From a checkpoint of a small mixture-of-experts model trained on Wikipedia: vocabulary 8192.
Below are experts of layer 2 (counted from 0) of a mixture-of-experts language model. Rows are named router (the router's row for the expert) and show model dimensions 0-191. Each number is 500 + 40 x the weight over its row's rms, rounded and kept within 0 to 999. Numbers have three digits each.
Before each expert's rows: "gets" lists some tokens that make up at least twice as much of what it gets as of all text. This comes from a sample of Wikipedia text that the model never trained on. Tokens count by the router's weight.

# expert 67
gets: "s", "F", "S", "D", "Q", "f"
router:550494518582526559527539507516452475512499492488551437483490518578519469489492526473520532479536493527500464484509475461456510482454495497534528539500558433507498500578473552506499540509524418595525502556465524508529464437392485487483564509521439474456458505510447553533501515409483460490499561533514435417567481484528487402486500461517516548498476457524488505515588512516491510467490460456556491448499448574512451459518488584592501475506517467521501547532448523537487516486447466493472489463527501590515450449501538528495570517501424543526559520514474508625451586477496521522

# expert 56
gets: "on", "n", "′", "°N", "ons", "″N"
router:457473487588545525439444492533466496546491479471541485500514469552503471491510491446527514462519452531455487461492525578471539527416426572524439465544461511501515424521535531467526473586558503601531543502498498584476492465448497499397555510481453473424507486471456585547501506467517536475525529512456512406456480490511489465491476461517487465500524486573558542497518505450492395481554577460550555435498496494490429456493487578592514473494557475549499531510426492573486514456525494556479477510458457500457454490503512469535505545514491530515502520502497461559441461472508475519

# expert 59
gets: "ar", "ary", " Mar", "are", "aw", " War"
router:433566487582460470500511545484518618556512525511578546537505506518491423501448494497566486554533463551511436567451485464431451438534467547493545481530456479437476465539556588489506557486488457520538526524467528541425490534518575559485539532540529513497532491480484539477510484384467459504505475499509502500485524480490377474437418493498524493485511503494507484460517527518529448497520567505456524477537484577523501528526491586480446480437472541535488460511484592523428538500426448509535503546493499509485495555487553547504471532472454475510517521535437493493444557469538501497

# expert 8
gets: "i", "in", "is", "ic", "a", "at"
router:541618504543500598469477506527468546525490438467507496528522522500435504500469433471511508524474552463447508502510475496501483524537464514500517539456486472527523448543577532492508507538506503573497515535483525555432491468457492537477503485407531491503451497466461502538530510486455488520529495554487458524443417477535416365448544535560517497580539466512515463568557540522518464481536586438498465420494493603470517549498504561536477528453504579507487483480472547501448502490557515558550516548502491471521535477494505553482478481475418527492430472576445460550508564530485466490

# expert 75
gets: " |", ";", "|", " |\n", "F", ".C"
router:589430500584479567499465506545575467499521516435515496514536502531523497482474523485550555544584529498468489498437422475459494532426487577529494526544486479500507427503572551417568514529512400573560544491494499568508474496526436540497507491495515511491509534520442492529517525358508515444519544460523488518478494487516506482481481508450560458439391462520489549463535547527466516493528588417492468446521484531477511483462488498574473460479478515553472499536503505500453530446480563510460571474477493507509519495457518514549483513482455498524517507471446471556496560578523450513

# expert 25
gets: "le", "y", "ly", "ie", "ley", "ile"
router:449470506512514486456514502482464538526558511567527540465526574492436517482536469544504564499552508540467511556492489500525451526520502603521568441487492472499510423591494508547495484520491467551519514472524488535494466480441545511500520543528443541505447489510460448501516503480461528456519477478443404472450402471506528457445495495509452469510528506605497506439506519517442493560552493497549499490477419545562498564524487522548475470473511558458511464512451598538473519534543517606463513526447495541554519576473526494455525468509480441534489421527463483567433568532507412481

# expert 88
gets: "an", "ian", "stan", "ia", "man", "rian"
router:550500614543454496494420483538469573512535553474527440533552470518487474532512526519470490478532518536551455540466462495463481506460415534466495525550540445546465472509561584452505492603556449578441508555491435526510452478467526563441498474482501553469497526566518457482552512407505486515505488456498486521458417501581469498488462453552514527510467490497549546465546573485470441482557509458505475468483496484440494491455505548533509500503530495511512464520431572536438528478527468506527530505539465615533457487507539570465503505440483527546471458532448484522470537460512430494

# expert 0
gets: "al", "ul", "el", "le", "il", "l"
router:527518510553502475435534511490500554544493492476488530497495511497479500534449475550552446525516521580464508523548430450543388507475449512493557484484479474535458479529532507529490529532486439518520507531447443511528502542469571539476499563531545593496513457585450509502534506448432534470466474503469498441504460510527502424472472533551483551544541560531508458415476528576566438511490499489558501483526465560530504560491581547484468512468561504486533508570450637521486514523493476537512537507515515600480501512505494508470502432513439456448466460512490450502476536530447384483

# expert 123
gets: " of", ".", ":", " from", " in", " on"
router:504477456541471492490479538557488484547534470391485458479555481467519467504456475509520534490502489528465444502523461445432504506462484595446550489479488409548462413495535503545516542515480492559506491514544517617482460497449507560445488479486462576471513550533431497531561587464512537538526497530494558467528505515524498491400466478539459483523480530542523536498483545484512474512464559511505482423439491526490564522537543600586513491502506443474487490501456543565542499514435492513377510489480495593520470513512535588537456518490513496497464454502505519499497535428525440513

# expert 63
gets: ":", "):", " the", " by", " of", " is"
router:483513536564536499432472544474455541503604518490527492526517517528475450469450488468452575456529485544499449503520447464450445510499463542492539487570525441547477449512583572483569539563516422582507469550482478547508480466435495593460505481479532535466472430516500515507535503431497492468460493511533472431479484535581498456445486512527534452516538492599529483527527547522498469475521541455540508463504479545499505495558544558570506546530534485534524523562458558493468535504519536538520506548519486571493525497459520527496580503475469501560448427539464463594475566504529438549

# expert 70
gets: "ater", " mater", "(", " material", " un", "iner"
router:450538549586496469514507608503531456484572451527486446488476506449506455511464443439490524481537507549512465553517477503457511499509479539536559537561523425586479454548523571481573589548468485527615473534463491569459492473407517550391466470529533553466464530487474523513546520433438457482539518513511489489510478518515483410439504489483495456522539488544481455506555513471512487462550539501575509425530487534464495553482549530572475505476505507532520462541448544524464544501536449507536519553511478517541513527462509514471533550468448519543541476533474503548456530511522428529

# expert 83
gets: "s", "es", "ers", "l", "z", "ts"
router:557484535491539506405467474485473506506541508507526519485458506516489524517509439508492515456499473519560496461509445530510457515448485505584485485499473463528458502565504553547482512496516444543571578547457462547520500409431525574469547573476493538458508465625485571475526563388471453548455532518510480451502431486572526450436463442486504498517491469493536503496515520565489458507569467452585491467482499530474474507503490587537460519461550484575494537534509557469491580490498529556496502545501538551468477559515469487497537465547431533489461468529435480561447526503457466455

# expert 2
gets: "at", "an", "ant", " Pat", "ath", "it"
router:511507529612476502513471493504530487546536434441556453515481464503531469538422437540462440512547513524507413499472413466492382495455523520502504471473524462522468468535559612463532483486537457535472505508493489504501496398371517491474482491449526549479463544485577544501533496417460433470538516502571535498450444503526432505513435527479498485526521543525459460510564540466436488482513591446515502431553485526421502546502537536506503494505481500498524534518444552500433551493504461557513479499519490492548468505485527497517540503454466545439490475544476506520481540442531459498